python train.py --n_layer=9 --n_experts=16 --experts_per_token=4 --activation="squared_relu" --router_score="softmax" --routed_scale=1.0 --balance_loss=0.0184 --lr_router=0.00177 --vocab_size=16384 --lr=0.00301 --beta1=0.9 --batch_tokens=[65536, 131072] --steps=7640 --dataset="wikipedia_en"
Below are experts of layer 4 (counted from 0) of a mixture-of-experts language model. Rows are named up (a neuron's input weights, with its number) and show model dimensions 64-127. Each number is 128 + 24 x the weight over its row's rms, rounded and kept within 0 to 255. Numbers have three digits each.
Before each expert's rows: a language model's description of what the expert responds to. This comes from a sample of Wikipedia text that the model never trained on.

# expert 8
What it handles: The "by" in credit lines, periods, line breaks, headings and coordinate marks in infobox lists, such as Story by, Succeeded by.
up0:158157088131149132127133153113080130107135157147122145135081181110119118114151120087148092153115126123134126082149183100150122098154122131151131143152120174140135112119142097102103118161178118
up1:120159142137159133109191133134106177101147146106162128101144091142159166103148103129151153109136106174135095135124150126109128124157139118106119147134112107176113167128145137120097116101119107
up2:121135109130136140137078126139108131096095119118145100108147117168127143100093127146124129120155166147108149114121116147144144132105120132096131163106130083112133152092115161105156143158125104
up3:138159111132124109129139098134142094128128114134108147155132142116162133158132154153156120138140137136118121082125110204167136126119106120099155144118161145159082130127147146155124184121075121

# expert 0
What it handles: Plural suffixes and common nouns ending a phrase, plus line breaks in table headers, such as fighters, Athletes, announcers, game.
up0:109120161106134087098090136088110138116112104140125159121121179059092127133109118108125154155124127163132127147108120132156154157127110152075144133116159160113145071121107180110149125123114089
up1:174116105134123109156147124157128136146094120121131133117138103177148191118128150111142153137124167113126157085128147154121131120158145127085155146141138153150135126148127102096136172119114142
up2:160135115105109104116106106104137139139129092152102127127126152159138110110065139076153112147116131079151158151172137104109177129143086127136150084096124162180142156136129141131200107080116143
up3:130167163119149112093119158120113130113145148123130077142141180120133106149073137142126182161124106101118123122113189086131132123128142141092155115098127192114135102110159152139144150095154149

# expert 2
What it handles: Degree and quantity words before adjectives or nouns, past verbs, and table pipes or colons, such as more, most, new, played.
up0:143150163150140103111100129083119141134143103133130112164104131102097128160132121114113114142144123153149160138151126170152099164101170143156139123152150108084137140123101116121119111161164113
up1:109159127109081095133136133129129060090157111146105132085142100140137103141126101167117153143144144096162090118133097100116137099135121175140121157146112113149095092138139124085123102127125085
up2:148139112134125082143108097124163158131118080120156100110131149145129095133134176138106112148143145159112111121112148130149129132133108114106154149154161129131120116137151146111086059087143091
up3:150131150092134063111122123149130157131146162103123126107140137168139177102119149146069127102128077117148104142116147106104101104139130168084120127131140134132112094096102127124145113129125116

# expert 3
What it handles: Tokens opening a line, heading or table cell, such as ==, |, leading year digits, and words after the or his (fruit, Medals).
up0:136163107131146161113151075138147132122148100078122124127130131142138108133122149129106103179150167157135149137113140158059094099145150123164116137137135121118162151113093147111063133103102110
up1:113157143123089064084116084122110101138135177123152130106112092173115078108139126143128130106122147173156115108171110132156103157130066151088112166121117102130120106096129146163120127135134140
up2:120152106134099123106127136165133138137162120131113108118150150123085104133112173093121091166185126114150127099105159123121123151165125103086087114146120171115168130138127152129114114132139091
up3:151138157143135089049120147096116139110127158197126116099133158131101115147129087075119168121095118122118104126122175156152113086120083142092106149097128111151132116105146166146125124165114107

# expert 5
What it handles: Middle and final pieces of words and names (synag-og-ues, Kear-ney, copil-ot), often followed by a comma, of or a period.
up0:143142134150097161127114124129126113096084088141109141123129158095110153143164144097120149163117162111105142124150092126124127127133170080127130152114119160138117093102140146107064110124135097
up1:144143187126139115160177126147125177177148169104114136111117114109127124066119102123174127130148152131156133113137102153090114140124117135115182130092117165131105102128155152114103088152159099
up2:163122136089122142132161162118172110121109157116128124128161119143141150175104136094128146133100143145106142146137152169101149143162113163156162153113139135136102131154132108150088168089120101
up3:167135105146167156143108114144154145124151148133118160135150105135124164152145107114191089157123120074150105093125136127105119140115151124116107163130120138128104093165104115172108121103105131

# expert 9
What it handles: Capital initials and second pieces of unusual surnames (K-olk-a, Rä-ik-könen), plus digits inside geographic coordinates like 48°53′5-4″.
up0:135110126105117112123109152124125134116156109088146121121111084135092192123153087063152164152115141156109128113082148120093150140125141138110096127128146160121165132133138131168128141132108107
up1:184103110118141164112113126100128086119127122110124130104076123142162141136132164112139136123144131130136130144173113131096109213131117127082144077161149143174161138156097128129080150144128149
up2:142096101127112094089141100126083149136126104130145136139123106147169126123150096149168114109098139113130095117133092139070125129153137122114126115154124184169106118118093135119161124133090094
up3:116163157143086106141096170103136144106134182127129117126106142134136129153130076109121128161130108149102105084117102167145142128118123142119115168141149128169103085125152101156101158148165107

# expert 4
What it handles: Articles and function words right after a preposition or verb, mostly the, a, with, was, before a named place or object.
up0:161150140147147113105120101133138093099110117134070106093160114083136142164116114126102158124170125153127189192164168160125131153118129114104095140148171122146137104130122110145125143130137090
up1:089138124136089132084118104165128131135135130159128145115144089098113163132170131108131111127130129145123118120110128144111117134143132176157166142157095099164178085192139146107102140084115130
up2:160137089139087143132146127109128138138148147138139139131111113114147131169137120119123111145138106117107146135113166137104162113136143093128150140112191145164098136144162143140083116145161100
up3:154088122167135128115167147132110152145116100130133163132138110102100129145151163120163179138163125173128138074133123135121113090109132126094121114147113147175139099135131156128133160145138116

# expert 15
What it handles: Commas, periods, closing brackets and conjunctions ending a phrase, and last pieces of names before a birth-date parenthesis (Lam-y, Shokoof-i).
up0:132103081170153121140111139153052135139126134125111074140134139180120137157130122146156151108155153168140139110119159092099141119109153106114149131126117074141129115096130169130107127118130123
up1:147139153198112129155128134160142161142147103102141075116112124150099121142159108116152116186134148117144107107128118127150162094125116146148114092161128139118110142120134140138152133145129143
up2:108189105090122127129136093163125123074094092150137180127123114090158122140107083102137080125118095122162123096104194122104115131128105117171136125148098092141123176116129137119120126144121145
up3:100112129120138085078143107085130117130153157106137145111138143097095136128110115115115115118142135110141081107092104121092125111139156133093136148134111158139122148114100155137124155147180117

# expert 13
What it handles: The 0 in years like 2016 and 2022, plus prepositions and determiners such as of, their, over, about, several.
up0:133130144133140127108112124131097183166137125129099142125057131085097133110123123098166112122181153174130103147096122128120110152141132148105157180112133117156106118128121113161151118120134121
up1:097135141104125101105137106124157124113135110154098148108161169128134110120102129107137129088132128128158130146162153116095127135146121148183121158134151129142198116123193144151136102132169127
up2:195130104143095114095118104097180130123155116111183118137130126143128126127130144160107131111143157124110089139105130109147127141170123125146139147138174149119162124110177166144116130146143133
up3:120133096132110084094140144136068125174132126092130133124111147088074158104108136147110141035117117126125148133155189123089114145136128098132110114129156138136100108125118150161141140104131127

# expert 11
What it handles: Final pieces of people's names in cast lists, sports lineups and credits (Cuell-ar, Gan-esh, Naq-vi), plus capital initials like K and V.
up0:155146147130178096149146157127126140158107138139152119109128149125115172109142154164137204101135115171129102141127123139165130118173111118119062125132133170141124116123135116094095113102106135
up1:138149134135122122126142137078116161138174149187102084115142165133170129122115147123192110125102080144182127124102142131096158167157135155119154125120151104119141122170083143093094149158153146
up2:135097124105148087077106154122147127117122120168158139108159126133111115035147141140157146178154166102132120128143097136140146111138125111109117135158114143145159111141116141160117132126102125
up3:127100125115095117134133128092154153157147117092123130102085129148150115107142128075103157129104103098165113108102128151130074111112100157137127145157153090167137110121089118150118104169143127

# expert 12
What it handles: Line breaks ending paragraphs or list items, spaces before numbers, dashes in scores and dates, and spelled numbers like one, two.
up0:154145131138062122146145118138133104167125138141128128118135115107123146122165117163131132115110135147179086118158169121159116138139083137089142144110158122108144116150140063146105118144125074
up1:112137102147113134084120153142065171099136142122120140086095119110173113150153108115095136145167149143111129161110119141144178104145147142105146102133146190124145138160111112139106135157120116
up2:126130116108104128130143124076103121159138145151097147089147126160091143148152087139131116155151150156119127187111191125068116149135103122113113146107131147143112040128141157110143150133099094
up3:130098119147102132146139120129102155129130121139153146100108128121168120125116115119163094118122141143106102137108136143143145120143107127088072131144117140129175115122182172158064110153143151

# expert 14
What it handles: Inner digits of years after a leading 1, as in 1993 or 1976, plus "in" and "on" and past verbs like released, played.
up0:137136082148126120106144132164098129129143135133153128143120156137148148108142147118164120116186107128159148118162135167094150104132138138143126127104144116155146161095100158103063153190093113
up1:147122146169147137119164117115108123166140112096150109130158104156099114108171105170080112132149176174118136186152153127156087168165148123164096088138101096104129108138144134149142144177142085
up2:141171142123135110158156079141096155148092167093125140135107113136135142116132169113107138120096140132157098167159148156163133165155138115120103141111141159170146115088114195121127168118122098
up3:118112118060119118130079139133131147156107169119101121082143114115110155124118111083126115089131148127109103114111158124136157144145149138151186173142150122153114094185103153132117133140148144

# expert 6
What it handles: Second halves of compound nationalities, table digits, and "of" after quantities, such as Iceland-ic, Swed-ish, millions of.
up0:123108148095145129091106119107116127119137142173122133096117102121106151138139150126145103085107144134156088166133161147119099139193102127105104161166146117142174146156146101178127091110162163
up1:130159143098091133147089133124096162130105121158114135072128120168095127115140139107134094112115118127145115111089151140131107155140157113152141148140121123131163125084123137151112099128058129
up2:124129122144152117124121136158093164145131130120169126145095138101100118110103167124143133109107079143159086136154115158080149123139160127088105110104108165112090161080111145143161094157134099
up3:111129164125152111130153109147107129122126141129113108122130105092119064087131091144137115096172113156133119100113107176126141126116137177136111098080164156144108161159150142097121123153138125

# expert 10
What it handles: Role nouns and labels in infobox or list lines, plus line breaks after headings, such as player, Games, Plot, Mayor.
up0:165155102104140109143111137109145123165127156089151101118154137145113119121148092087128115144101089160139163188109138115125111123146165125125133145091120106136143136151185102138124153141127111
up1:149104148089098120083138125134157138161104169123110093139146189157078089134099135109128121171123100086121084188127133134099135105149130134155140163129162116181153072151124160164131156113125163
up2:131099179134128124060135139145143145141078095176110127137155151102119143115138121097154120116090173145136140143104166169121108148147125137078119149166118148133121147115063118092143144152086092
up3:141168116126092108123115140112127158121133167127137149103133129112135127060148146074130149160116093066135118158120127099128146085136139099120152131103134113133150073132167107128127105116119092

# expert 1
What it handles: Common function words and pronouns (and, not, they, would), plus hyphens, en dashes and digits inside years, ISBNs and hyphenated names.
up0:118148106148087148131095169128143113155124110127135104110123158078103139140144088103105088144129087110178131107121125141121160137154132116164120156112120105157167142124123129113112130163134144
up1:163095084144126122135095162137084124117171110136136142152142116143126159129147103119122144184120154135138126117088144087166157156161154125171115138110184102125130095142172128132107099159136129
up2:118098078175125139126124100101135100159164109144128092050109129109144111140119125115148107113130133106137143126141115152141166114161093124146148186095147100124173137091157115124074160142133122
up3:126159089103155142140133133154133118084095124104126117121157132124136137129157126114132111180159091119121103094084111144115098120131127187132145113125106159123149152120101104147170144058100144

# expert 7
What it handles: Pieces of proper names and foreign-language titles (St., O'Brien, Mod-ena), opening brackets and slashes, often after of, a quote or a colon.
up0:134154118143093093105118095115070136128128158119119125055123162116120104140131113097171140149139138166142134150106124158140083106183119126156088125106094130115139137159138182117125150143152102
up1:175101095099166122134097074125080144116108166144110128150120122118146132137137097142139086109103105113113120132135119131125117125129092151120175160137154113163110116121142097162076123140140121
up2:128104166133158077067107083170125151148147145135112120082182130097139138118106136088127117150122144144139145185121178135151128144133148138125136133132123156104101091157106143111116119136083091
up3:110142093132136154110176124138125122146104132155097153124159143109146113124108131136195163176117111104106131134156126142145133133111146142119118151114150119143153167107116171084117159129099093